Below are experts of layer 4 (counted from 0) of a mixture-of-experts language model. Rows are named router (the router's row for the expert), gate (a neuron's input weights, with its number), up (a neuron's input weights, with its number), down (a neuron's output weights, with its number) and show model dimensions 0-255. Each number is 128 + 32 x the weight over its row's rms, rounded and kept within 0 to 255. Numbers have three digits each.
Before each expert's rows: a language model's description of what the expert responds to; "comes before" lists some tokens at least twice as common just after its tokens as in all text. This comes from a sample of Wikipedia text that the model never trained on. Tokens count by the router's weight.

# expert 63
Second and later digits inside numbers in tables, years and coordinates, such as 4 in 440 or 0 in 2013, plus number words like six and seven.
comes before: " |", "0", ".", "–", "th", "%"
router:144145085105093138154152101124136146102100084099174110085149180157158190114083120133112076120140139098071155109144134126113179075136097120143177137129138111119122127107141136149206101183084164129154177071148134111091152151141192152091128167168071123124177134100116121096110089149079142121147149123139140134149159112141127111147113180128125133180129151171113082134119098127108116189168167121098043164163179193108114119082147139093128151114056159068093152112138158081136202141107111150131158135141176136078068136125096115105104124127122136112179120110065173124138162128077156111117100097129169134109096103112133114148082096168072168158143116161138168176139025124049137167094141191157148058143125147140158119209136171137105162068119151112128136122157120169128088195156116
gate0:121105139133153141141091080179148146152151044124130181059125113099129124107160219099144176149100151098151179141166120060170147136152154177130097190115112084112144145086141130124154162139135152125127067120074133102170176149053159098143134171205120143124149094098121124121095066157111101107112178122121146127121141138128192115116159157083182111128107124092128144112116137111163087139149117075124150176096174133105083110140116164166143116143097073078117151180115120115158135138123204101154117100168051123180121131172115112149121110114108153113191114137170125134128163130080147126158086120143083178112114117093171158144085197126156065163161136129086179142153144170050104101147120087139106065110097123140111092145138156113154181157139098095216142178137184090106117124113149
up0:120169121129111091094166138091100135068079174149122124175080127166145087164121044146113114102112149091126111116115100200087111117093079036153122115124099185096079177133124170140121114080114101092121179114166102133117128110164081193078147094070137116181147193166144099128154152121121165125188074138121135118131120149083082165121108128186088134096113083160123148147142145159078170182068120156167067139136088115132192146124143103131110142090114096161102111124138123161089111165152073175085137138132188155099112145131194128102170129110138090135074157128083177091122120114162123133142128100084141108118115146178124074121165097102073139092094106133099118097126108095242090139156087092108126184149162110106154150134144092143110095109117171155095121125104100132184164108134107
down0:142101132123118120163087106175190105152160068164085142113135180152150109107133159091131093121110129091095155116120144106148114085114167114152141053140108126148103128163120077119056123132173092080127144130111098089121115148137136162137088107159131106188118161093102102105166089101177098168090095121147125140116076141156137142175158122072151044096100109117136162108105174134186104176134186143118124137133175148135125081159177135209148100123122211062112161075062152151153118153094148142147125091179082170127150150177093145109179160160134145178163144180096093073133077142197153166143112106174122134097135182144137188120149151142139088094170114053124106123139099139098097113161164154088140109134114093138156080105221115155150121173127088132127138090168125137057152136115142
gate1:156104133158112183148135062167126132132147126095148147089143183117168182102105151118137136120134163182043117184119114165183151107169115154144079148145088173117112116106131121112146168132058122055144103102183111140087122099098134149120130189106149121115136116172120083098118138135127178147106157098092086121167209143147126123126123188135097157153123098148143103106064105168110076090141129078153151089136103149147185117137102128158125089175094139089051129134125119064164163144079098135108112138116148159138113122099151165157194156094120096086109143095086147065154168110116236102102155083201114159089107110103198139085177105175117122124158109123123165168118124104126101167142130109116142075106069166132115142079106106128096121124082131132137040131158120154091072079138113
up1:069154123150122146158136166123108132113132089178115157094152177130136181156152122179122132126135139127111092134142156150103121134107090106137085122156141133109113122147148125098176186070164153130170129118149132052127115085129149137187214172071133122107133082107085108212050090079144164088125140163099149142209105140116081186141093139170044155138114072098107157139090129102148122134168101103150115132063103135177111132053036128130099142078159148105171155133131173084112096132091140139069097092119117087097102093093154169112146124072151114129123167160138156080146126146168184137191116048172153120086108166072113178120112162125168156058164130140134149120168084129117111144115112088168152136150107125135068110132148107105145150125160147117132110099172116112112111104076148
down1:105175105084115170136078145123089098209103113123107124174113126124185094136204154085122140194088174154130095127129053140144148168178105161089134172105140161140152146126130092063090086147087115146127136134145086104116114096147056131097110132162126159105135117068193173087122106137138153127131134140161112062118160139146125164063100147109176060132145103100080153119190112170132115136133177150104116128127071132184129132154113137127175088089148171107159080132151116155091159109148148158125138159204132116150135115093160093066128110223147162136183110113086111142143127091137145178134182098075094077123159125136132111087119103050125085141111131121162071110142189179139073120168137173082153111117155122135125105125144127159073112125107107142058071100101150160105125108127094
gate2:144106141077132138126198142138124096155072115076120125162094116088141084167167037144134094116173096119152163141139149135131130095172180183120078105113105123032081132167134081101147097143139164159129181106129118169146148108116117086116110136124174117159062112118167143138110115108165178097140089149113128170093134138082145093118141168137096158114120065126163150108118072094101153123198093160174100133123131167125197119055163073105162135137088117122171148132124176181134096121166122125114126109119166106154132140032084131088144141126143122126138134226106109130155126098194092107107100156112126050148090082134113102109136119155101118167100137110113155161145098171113210144156152196145057161082107142121117094146149178138128112117107142150152101142051138104152101087103109
up2:121132137173062119067115159112114192167140124153107120091095130129172139105111188123137096099122106083147157076178087127172121117131149117129126138116153151134147162146097194164146230163168153118110093130109133056071155136130161153119158100137120095087177103095122134122138159158083137176084132096130147164166067149134122139157134131163124109070199145152114172144158216118186096155106156097127160143153114094124124117219125118145087123125156113095133128109059151124096122149140127149137156153127106096073147062148127128166122080164153176170154132096098142143206073100112135205144090147065123102098162137133102086159160108120157142096109166119126181106116123071120075097088129122127124185123117167148156115078107147114204115149182089088136159087144147123066091167145111
down2:091141114152078173127074172130114063057088119079147194094169107098109142141138075124113055096134132125050078186169143134142115173073122117111107126196212127135091159119110153100155143131161130179147183137116134174158113078097073162201154085122081155181133129186133088116123136197099146079169104108141104147134158102172137133092114137123140156172071118103154158130075148174123095149137108177151101125093103184148154156081115127122135059201132162142178148141148124126125158129098155161110045100167107135110136169145124153170152083120180129100097168088156135131159135156112046075140138136113096122133141165134170160092138126161144136166112091088101096131136132131146130117126138143128196123131070063104130142113170133090114124118109089157161127169134121116105109143144086
gate3:103133107168076120081152140181161142110084116177144086099130122158132086095138142178099129102124101105119114098114137075158124125129096170150158064132125158111096141129100130123064160134110094054153118131096159120096131128147115123125130158134109110093212133172104121120184169150130123072100170138061148091166181154160145108162157138100118150231149147171086146109161090142152121141110125137112127119168074121140091143126142121141150120104072128111119103115140115127126183151187145092090154113164073111116057157147109110174191206160138138118076100163155078107109152078176154154041165134126155116162127105125152065068125154096087193166133103103141165174106182172099152167132141082145151108163115079120152141147179163123141179127169196155121081143157113081107173109182116
up3:158139148187113151073104108172167191122093126125174131078105122118164104150096145151146215110101134109152145093153153099169140160113074181093109116146125176110112178104086109187113110168088133071101157208131151125152114088157121133150162204145071100157187114173122132112186196169132149104100133154147098150160050128166116154103143139145108183191093123134159169074138121120132172155090135105141147171177074137111123147102091153142151134145113149152128097126153083187163170092166157157098165110115081135133164125156068103140155180170090149144048099165172099134148146135156092136132154113148098159128081134185169143153123116116144156169125143111154148126143171202114161125185136106126160155116072087110128103130153084116094176176180133145128127171102181115091141106150109
down3:155039130141123107104118102149157094160107183177118163107140125148081134142115079195076116100082109130111142163099135166132083182113154182088124162151156129112080115177131125154086116121116127142151130138188121133177137157093149197134160147120113149119141134119178076124170119114164093169148078082160114137091144098096167111113127101054160159063176115093153112115094107174127185133132107122119064212138142162076109144157159160059176112175104141120129085144153108115157157154154094112117142106134111170166162148098153124125135151125162153128116174152118142131110144171076129091130130095086172173176141159141146098189100145190059156106118143094068110133135106171094173099126136077089088106105110131077102120148174156189084105132163158104167100068178138171076167104152086
gate4:097131147156162152165116197164140133135167100203122110113186093118101131135128154084122134097159121168111147143172175130156171119104134135145121114152111146160130148144160125129088142129090184091136087164103137134106095122148118116119054121170110140141152082156087141139172179115112090105135143185206127156233135122136144140178092118099178127145140105144172140116139103171115090127088150140103170123131149098148157103131173142136122130057064153160138137183082095124101106144128121059084113153072104203023135097127125111153159147194103141134119126137086151086135200139120156096080091101112162184073124127111128104142069139136142157102098127113134159126149033080136153113118101089148153082095198146145138171112096137095125125118052064155072148146159143185140130127128121
up4:171075116121063099113192076155077144107156174072169140100106118132169125176105135154077110164147098168170105149096132115076159088082164149136064078132130101131201106117085125175158108156127150110101164096074107143177098085076138152110165184169121146151152155122182165169110090165156179134139099110085110186083149105153132140116202190115097089147144116176112126134139161124155107142201126183153169178110092160102152089082136132058141119068156097128163091096138128102137158161091105132162129102155172108194147140100162169129127145145158130163095142179103066108141154164116115130127194154107158066125138149118112157076174066112150085112131131155083136100076104133104145088162156122138119189124091098149074105134176086125124136122103104157131129122123138129160116136152149
down4:176153122133076114127068195124090157134101113112077129144085128108143093160140070116129126163092155152194155103131143138100119123119104075183103166125150150120080116154147117067160118105156155103118063110142111080141142070113163170101139078155091194100179077139132130162158119107141118145100178098128070112081125099112096120165108103161120138106121127095099162160197093105060117118165153079133120076147142106118105096139141097116144100137124083116130136105079129126168066137099149133182129189121129098081089158093131145124203119137081126184113236180181144160120161069180136160131143163136195161102108110181136165120128167149108138161129117119109167152151082126184110075147146129116173123053204085142160115106112138123152102153124099067084174101094129127119137127097106

# expert 4
Digits inside numbers in tables and infoboxes, such as vote counts, percentages, times and reference numbers, e.g. 6,627, 23.00%, 1:49.4.
comes before: "0", " |", ".", "5", "3", "1"
router:149163076082091144145151089081063149088077075138154082097148179171135192112093093106102063169166179096075140082108130102097150091123111098121174171158140095140109098092131097152170145144174147193147136079086169100083072129106142166121154113193063093126154136120165114105107113195103150130143157101158150165149135108160091105168079144155121082188080150180117081136098098154090157156153163098123121160166136142114133165089153089058112138105105161100125147092103157121150156140126093152140170164164156100086087150150107120087168127109103138088163099084084165097156155116092158142112122067140158143114118101112159143125103094124084110162156104163145122181145102134073138184095115149179145095149138157165151103159171174110151172100102155114079133168165159159151169162147077
gate0:029174099126098086144126141138129105104086172136120139033147146154163176103112139159142118182123093074120068113124164111170161159172155131124152144093134144068138108108133156145170151108103132152115132092090097179127175064117086161159123108127107125183215174095155138121108108121058097097155106120134176149192124108119126137112175167084078165093196109150205132124114092152149176116159154091106123088126146148106159129172168119161106122092112087123147122117147109063144123079136088187146142098091153148163119105142130070134124076114045127189108146122118109110114131085134115111135148115133211069156125135151172158182160193116160137113167124102076069137133131128154180138149118178143126141138172178084133120106133113146116139110083187139131104116117113118087088072138143
up0:105171113163129101171107149170115094118120122137190120106146174176221140147113130130131102136159117147087104150076140109156132113155107120115150115070104085111118100173121074095121115134082049107150166040154160136103113068100156129164124104109112143198146165142087092130088144135136113169113122103134127140112084101094125162139123150116085112090126068153139134144132152085104142099150142171143070104129081130117131086121081118115095145090129165111092059142139094069128154060162124156107104156129124156090120125105134120130153126137079135140098161138079064129104126120096104126198157166117135137141108143144166194161172147091170180127127110137081114033129134112135101163121128188156168133191082194061193148084140110156099181125066152090102142095189127152193186094154112
down0:098095133118113127154149138055123120173139076180133108149153073101118138077139118085137106122091102140092130135119116114168146123146102137092137100162127131113174145097105120121063078184127122078096169121171123173101172152103162151085154174186120148135111139176114098164172181099103146138099104076152219089106135124121130198118167087156146131123091087146077150151164141115129080140166180138138115105132165133110122124083081129074116120114100130074125135063139170089099178101113102138136127070154084135108131135093031160168089181159115117090161117160186173197084095170135127095058147109102117105115111134081146124082096100177121086158143115140157153149067107128084159135066135125149148098195082096156173179092125138163075174104148085164118141118118091087121136162146139
gate1:138124112148108087183118187139129136130070056154099166127165137105161139141123135155109125130162060101181151107147122159120128110153063132141111178132109128124157106130104163150082138125202088128217237112132078089162178113181138078130173132136152116131068064103141114174170095168187136118093129145157148196121190093098099158178125158151175101121121152118189081111140124125142113090127143084103150158174151178119110118049079161100115115118176117090087147088106068139112097164173211124089155148148161084137143153099128146093090166099114132105206097146133164139123104103164077102134158129058147144135155181149073145134122132145091121145107101107143079161144143110133131116151097159113145143140082116170141098110099115117156123087090144157098155137152144091131081152123157
up1:121201102140128130132103129136135103099107119191111132143107164069132091104132113105144095132191137106135121122146139178162098177188131145050198152063134100167167141141154114120127149116115096094132151125110128094117119127168134029168157129149151133148112143140140182145122120134111137137136135156117151134119114085122131136148141201133170115124170150066110211114082120118153105137118144154142171105091099131163140147149138133110074123089072117166197138097095182101164088125100157111132194119082144075174193135121124138094119110082184112158087143100115087171080189184083128117101161133144119186158037134091087139062069168122141127149107090159138092115173070128158144120089048094138141133128101089121109111140101057103144172160125053070126121121123140109129088114099113
down1:172162101102096100168112089136111163220146156108087160072129111131166154117095103125075106162162101105158102135165118142161116141081087148136111099100069121161093174123101106085055188149159182103167127153153130077117110113114108160096091103144125158075159050155142085135176115119101121167152100131178138116085211075136142140158159096117177114163125131096093149138110118103111149204138112086105158120143115147085134115156206118120093035134084117152193119115129113120127121139143136137138127144122110044078142160203129161099188121071099107143143113105092124108107085114083112087141177155141093136111122099131079118139127124189085120111205164127152176169111128120134135102142173179102100136124183168125206150137133141101115076135137143110099163089114154131159137109087116
gate2:150136127096066060131151107073098154151116086144093148150159125123136119083102134148135139148160194116103118111118128128126120153110143104076082130123104169065186145150106069080179121118163145157165110059187141146117167129074147203075122177119104078079047091080132080151133075082135121116147133160167106096129153123159124125130110136159130178201124125125157129090107210117167128118135127095160155135158128117119104140160119105110147146120156092151088157103114132069148046163131136130149098167128134153112161142177119113115099129109181166046156161176142160153155082080151154128130116104138184105108119125069140133091100160155160143186130105132157076117175093086130049158100069113115114120131057080082195116107142165179092118098084112117145138117116136184086124136138129
up2:154104104115146211134109146128099129120065130152155136170115095144152146086083133111151100148115114103091181151129096197147085124170131111100187130109095088135113133132144120138134166123148118095125132129100073155152146102158102146117132083124109110131166173134077101105151182111060067084161159118113109150108121087147167127107152067134165137094064138119159120203107099111117116198116168115144122103143126103138110073130161147123129139094140132114158177104169127150108114117072081075092109161130099114131183154106144085110116184138127146156104110078149107112176164192156206088181128080158205082094131141135130118159148127111125139056158116079154179073072183125122139158201160171111149135139207136128108151090128134172147163166174151084169158163121088121142076096205163
down2:111089163103158113113166152174143076109101107134131162181185106149121089121150106085136131136157103101180121121170160143079164150144155113071128111115117135133109110122131127087152167086173085116111133112097106093168091122095145162051149152150009136093106107155172140119111126116147086098057146149133144155098103083160161088133136134118110105107119120078127143108138094119170123137108096119150136149130136096136158093074142071150174082113110083093120148131145109171150157040086172159131104233118095084155155123176132105117155145104126142154183097091139130080122122102076102129098100169141097139152144129137050167098142114173062161147091125146144157104120067155156117105162146126137079121102086135123092091123145047112067049107089140206133197130072127157134162128133129
gate3:118181118144096090147125110094102122098112069123127128069175129116103085121052105165046113161159126094114142152137088117129080124149107141158193062113157083107147114147199136133139109057136123133150130110137119111141127159179153104152121145147097170148113077124118119166117084065061157156105150152040167142090149082135112109155142115127123156136147156134176122101153135131147159108158111070135078118155195125116143090078195146100153139144165089141122119152111103158154118154141172115122097117127143146151150141140107125083189163054151103166113099090110170192110122096187179150174102110139173108091150129174081175082087084106131068180131152145074130157156115092175115127089143121147119183129129103188162186150196138159119168114112076102121170135155154095185149169160106
up3:091074164180178174164128184129086096109137194106125085160092140124143166080148159128142082048106099152123130116116144124106176122089165076085040163132118131197095113113138128104120124158101107078087113151155141140123096069054133139136156119150175112181147174101078109121144116179169102118153149133134060162168061197113140173109122172109107146155088099100121134151197084146086108132090114177108177140085089091142098147117083115112113105101129176110140114137118120066131160115136072167139116135144148112116115112128130114124176101134084150052164096136178116097182154153142070163102108161075109095158117065087118079109165150122156217119107123128167115142093117112115139108154160096101094090154168138127135105138143155118152157132156152128116128076117173164067117125120176
down3:126133098165196128122122137127139148079132126131131131097102215106111104181132112076115099186122098152131120130115098079180171161110070159116130116154098095125101136176161072150128143136142073115137088173183116112118138132087099173100156143142111147104157146151205125176139101161121105184105107122194142152115168201139127204169085137173143111165139137097113126099099150135167097133069138107159098151132099142143159084151119100163118157178129141128166122161120102150177086049100125138135082133094080156142099105172125127110134091154141134162153099169106100240136135129083197161185131204187130099108112110166144149122140146164117112123085140088152191145092154123122126119046160078172109136140110150175115128144106123149146159136145139158151114171190055183091133112079123
gate4:134106166140079090164152127116108167112114140123129167137143106161135152084087079089169158212193089102071128114112133202165128131110144104146169227126119061095092102136139108163142104121124167129130124165141094156143108138118113199171168142112151118100162159107137110163145137103098119103113128155098118062151122103158156161159154133118082128121091152145087131097107094113146177110182198117090177144120139110113119064144225118119166135172127092121149122095144132083203130123124071110062139117091104117088089106137102122046142118127138146138040140157157099146127102148146164149102141123128184115116136172081140053134081129165097085160147122160141145109119121060079115149092120111112155169155186118129179072104147119139124106105123134204122104113191162162108124142125064
up4:130094185128117117159163148106127152190087100128085169145146107142127156141091104090195176128193086112105154157147140208185103056102144119138157195128117084096070166129157119153133080136150148162135125168138064138128129109157121191113130129112135095124111172106088086159163112160098114122094096146142134071150083106120082131172138114133131133118121168148102103090121127102144163116160179144104153126145164131119056088125130150121159125128106020139174127075138121089145131157106100043158141121104143107049110079091124151082109162131143104119086091134145156137132123198159111136100119081071159073123085194089098097124089143110122076132111132141147152083135176079111104187126135094160152168128123158092188054098153103132113074077100133167147091095138124120099136157119074
down4:163141129102135102098132153159077127118118123161124087107092098146134144147143148106146172116196144109166041125120130121156137120157139141089157123158145143164172122128164120186121114090133173095146165109199117115144096153189189201068137129149097130164186140110128105115125139119133110172124135156124158169161108144140102146118107145142044150117074109057187119101129160096156123126131072099177171068152121127148079088140103096142125090189116145061123105109104130133149116164121125090144085117141163150127141142123123076154081126150150138119115119160088170113156097121223127115197112163143134165079042091169080148188105136098128148154143105075150106175064151167171079138047185159144142094115154161100104126178131091144162136098161126133121133047082122124123160159077154

# expert 18
First digit of years, scores and numbers, mostly 1 and 2, as in 1899, 2017–18, 2006, 25 in tables.
comes before: "0", "9", "8", "5", "6", "7"
router:155147106124056150126152097106081153091098102162146097129123187106118205103113107127133090124153166105085113093128142132138132069135124086095214173120126127136151134096090109136208150189144151159096159099129199131097058140128115180099136132178133060132139147076147099058105145164107197187118155079126110135128163111140060113125107135135123091179097128142131080156090140121121131159178184076133117164136126137103201138048148116106103213083075121116175126112136103153138098120126134144124128177173144075083073144163098087124161094100113143124165092153100161128131138122086136118057148058130159131137192119107104146092147106073064119124164094187123119139119122146080129163108117188123155110112145144167140092130146171110121134125088133139117174148172150175137121165119130
gate0:158116111171098108132130086148087125152126145095186175143096135105099154094099135160065110092112185153080129108106148134140098145133126146138109062070112153182153149091106058116112125153161077119116118177114108161094089128184143153137104193123162126196107091119117162146143110115154140115111138140142155139092127120148105134132178121085138075116162158108139098167176105116125098067055119123105092092134127142152093189132104102134113155132114164106085123163125156122175174103155160151171119117096088112136149053073138131121164115167090098105158086119167131098183119107081129160107173075106196093085115106098112176143113172087141140123177156183188098118135139142110088050154072102100174166174140129053126104156184121076158169143097169141069091116139161044145114159085128
up0:083097144117132137087109145151111106080095157049080172113153188123111108108099075125132064138137078105109114101124107107182137134119158084101118185112097109188136134135123139181129098099164125094091215200109063128095203139083122129141154093109119140075085160073114118131122160136180160103140151103094135225115115136138135141093112122089165112119128098140173149189219155138168100074034073129176113134114127078145138112132130073188133142169125157161106121100171117106133150102120104068114077133123165125080161120142124167094155081142197125167117093081123125181107155114158171093140150138117091112092186158105149130137183113191097124192148152153100161098130129131086093102089096146143092135143129147126169097131133133140161155143119088148133112121160108079132145122127113
down0:083168088130229147046154124114064101145137109146139111092170069109078147122151133109147137082093140174165101149108116142105117132151069125138124139069101128149125088219231064089098202120136108136082126111147104070135137139169125080155149158120131126092130149097119106122114110155084185172131155141129163160140085137072140126057155131123157096130102097143094092073112116145168146094148163097136142122118169136099136186110092131097173121140151151176116129122089150155076119069133107135148171133122130073118078179072107145123100162149148122106127120093114142172096101092119153170070114142114156099098159098124108169129171132158120172149167157113098103185099099117126140103162139176138145072159131117073115123111204189170103092133122155131132147157126169130140193102195121
gate1:162114149145097130137173136163132167138170113155159116117090101195172072088123089112090106140146103088103158145073142158139133135134140171065106127102118151137143143108157117159114188108095108084086156148131135112119105149127076073150082132137080184046105142112127082139162107150112118079132125135111146088144141137179100076155162141178098159163105116143111091093172053182102132117107111115136137141121158147110132093148146148119099158150110156124107108078098064118123130179125080130135119171152080083175150123092193071155107097119043190134120125133119087086162122136138133100181132041094142135109129094182119160131188098093119129190070075139178162131169176110114114159081235139125158122141162127113144152108085116179075056136115138116112166147136109080115092082124153
up1:119168107138091119088116113162092133140169129179172089114102094166123060087120063067150111134115138125117166098079081155174146117135127201099094128148134135171152145108177151137105198116094114128081145123111159102133058178110108087163108110154117163074172129138123114129165137138150102149089097134121166054105120172119076095135149136157138144163122074134124093091184064195080130133098127166121147142169181097081168109120128154106119145184108117154079125113109087118111142178084106136119115135160074126175174121097195075171118114123077185148102159161127123132119125100123143119133117081047159118105171143160113168120171092093125166182086073148186155133175142102073145132075193160123116159123140120132122156093070091156158036144121151116128152101161141113173136131158132
down1:147125073147112102124166101095099112139121199142105116156120165134094124141103172120081157121121168085190132120127106131072157085103174078137063112086167093122092155142097142146116131117162080127165141151164138174110105129114112126116161135112124102127088189141122121177094163106126146077101119090201111096141113134151138161041097073100133104165157098113154094082114106123189093075124108116166233102140098120137153139123079126103129133160132141168174110194123198173151158119110166123094145158103155143168135135134161139166126148089126134122159075085176147132176099182114171115115162210168133140147146120189143099120082080112054149189108130088130138040150164088137134117153136116139134071140104097129095127165122160092153116156183140182096146063110124175120093166114164
gate2:152131156099110114107138161162167144158162103141150112055112104123103119131114108146109170171176144079180113139144135118074059148153148131165152113140097071150145147111123170150085184149202149110181111124176127118183136129125053132108043151129116110069062167117138134133092122200154108153113107099101128146121091124072110130152145135102208138182157151146101138122111115159137115075166099056167119151084110181099114132108202097235098107183135147097143131169151118141076148163129155107132067179186114128151125077138152134142186092129140120093155080100098134112174156172056163107107181148139091114153121104098141156170122135166116133136115152182072125077141168107093115170084133076106129118084135121156143133092151125152153083130101163076135161158123125131131141107093123
up2:111142072164101178193150131139150165084076100138129154161180130094166163125176103129194118107111093137135098130110165119159133075114133143118110084122124200104129102112104124149151132121058124156091143082093115144138101083116165123172190101115118107164148202117128111143147142083054120129180156137179149101098129100155122129114150170114055164068120101110109199122152166123140138133087170165140164155117162151133147067090052141114197133062146099152109157126144171110134110109121145145105114078084082080109125184184123110141123103155078113146093150195148132143106109085160140170128106165134148128136168214117125112114118092094114102121191090082117092133096140116168106133129146195087070127199083136152146141082115157114083144098126107135138136090126160095139052182122093
down2:103117133148131184118163138119117179081158122117121134161130053111087087185105132137114102175181123119113125114134095128145126149102142075089048155168126073145186158076130177084082099134133132119122210090155101175163145095107137104120069080086078173167177147146161110123138095121144185125126121079052096153171077091122133112150169150131118108120162103161111173173093151151125120181145124146135112139122123148109142145151108139170148148060147100107138127087106112186115100101119139099126148162189160147102101112120106130134146158134119146074141106139109097128108136165114131123182142066147081109213110130110163086135104120119109081133132122105177159168128163084146100084136096094127125109071133155172115195146154073168135163108050153094139148098077059138132019166094111
gate3:128081169119138181121113141121072166155107132090137155135136145169087206083133135127110074145077074113131111087142107114143154099081184191142095126107138135144191135140135052140185184134136108143117136171171110167141177112178136107181137111149109116149103133099126111147100094107121105133108124156115160146184143093106146132153173157133077085164087168152086116142118116151140150149147107158132140164123153122143138072019119199138113154095117129172120157178155135125181150076144126102128057115212106073120103173126109190139065152097138167133160106182164116141082075152171086138143156083111115110135188086092155146130094106121101147122132095130205175149133092164126126155071076137120081157135074173161094115081146093149111128155171153165089100147155142170095095134149129
up3:138127117045159182070112126103175103124184106115094134088144103135143126119085105139141120142128141202141134146105107192107129064179136052150120074143094139163126125131134182117134162146154140133183120153167114123088117119132147137111153086116120148145127106118119106135148068105128135119169111161140123137104132174150117098084077146144101075107138066097189167194134109117132163170150143131083108100138151142132117178115119105080177075140163177104168082160120154105113128079164130122192086108111089143074131190146134128106131153137130141128147176115149180131140142146159215145104128197095130126150117147108099147142136144131149145132132179120138125180141083237102109159149098174136174180156143140169123164124191166239146172198102128088137135121144135063110118101154054
down3:068128169087112158151102198149097146119092112159129140156084110189163127159116181124124182136148099150171133154149190101124122134200125136177089138081119156185101111169059126151132174148113185086161229125108188161152158138148121193135133151151118118114132084106168124150126148127115174155123103099166171141089104158090118156171177117076174061145126128115118155089096152156136143130126140124098122080111070158141162089112139106137089162157173092162158153146128187079068083151142180120137102155135097112135127140112158110140113152154107145129174069111089114167158091090067150130113086135090095127147128161123144145155132116125176117133189048145130080117105082128081088111143131110126138124151043098109165138080082164104131162091103168161108127100154158164125159154050094
gate4:123127143147071131107121093161114133109137082078106108173137099163140182109124118094125142143104114169067099172116088172173065092072129079176133069116075116217085117049098110120092152109143117099199109133109107050110113177110124085120113147157127129153090134089177126134128200110140106086147101115107141087151107097142146126085128116151114157059154084078130085087105114139165087126119159067151142093101126171132139199112146103080148087133089128161106071098142143126086173096084148151087089133109089107117108149130155089120121134144135161106123183101144121165128121036064095099159090061129170081133069142107122129088102151126160096121091147161098117103164177097181124106123152119123155117107120151097167126107063121090148096170137151131098128137126085100177189148158143
up4:185112101141111138162146096108132135148125163113085102202146141140130144123173130174071145133139052191180143157132157092094172089176117098119171135125123116113076103113115155167122096099161102185114107169076139111145130143163079145099125106131107088090150102099150129153116133189193103109087124171104139152196152117191178072102133116064136112111127067181151093172114125144226100097085116087111099091124144113127159148103066127148113089157139072083113113061090134114098151135110121168149178095133099123113142110138078114148153169137129158127074154082126138124115130136140206136160106203179198136065153104159051129114131162111144105080132134161169133177133134102097130116179114099135125144132149089073097173118118164176113154168099110174134153185158116141102111128163129
down4:120196121068154158145179113107105142120120091149089112168134110150152146117107116136159116141150127137127099183117112138106123118126155136095143087138150141175178179129121164169127158160142077076116155128124114109110111106130138109088145194120096109124115173116112135098117116131156103110160118129183180159130151117068140125169172174149099108139176101124137116103085156106165091142097086113123139122092161166102105110124197143092165114128101061106162033136194063172145110092124170114109113110118170127113096105097171208108126072135183125159146094140194116087170124150129090137077090127118149176092158137058149084068101135075164142103090126180103182115102092114147054092119111192107092142182094131200125103114113127120123109091199149092083077132156154111175106102170202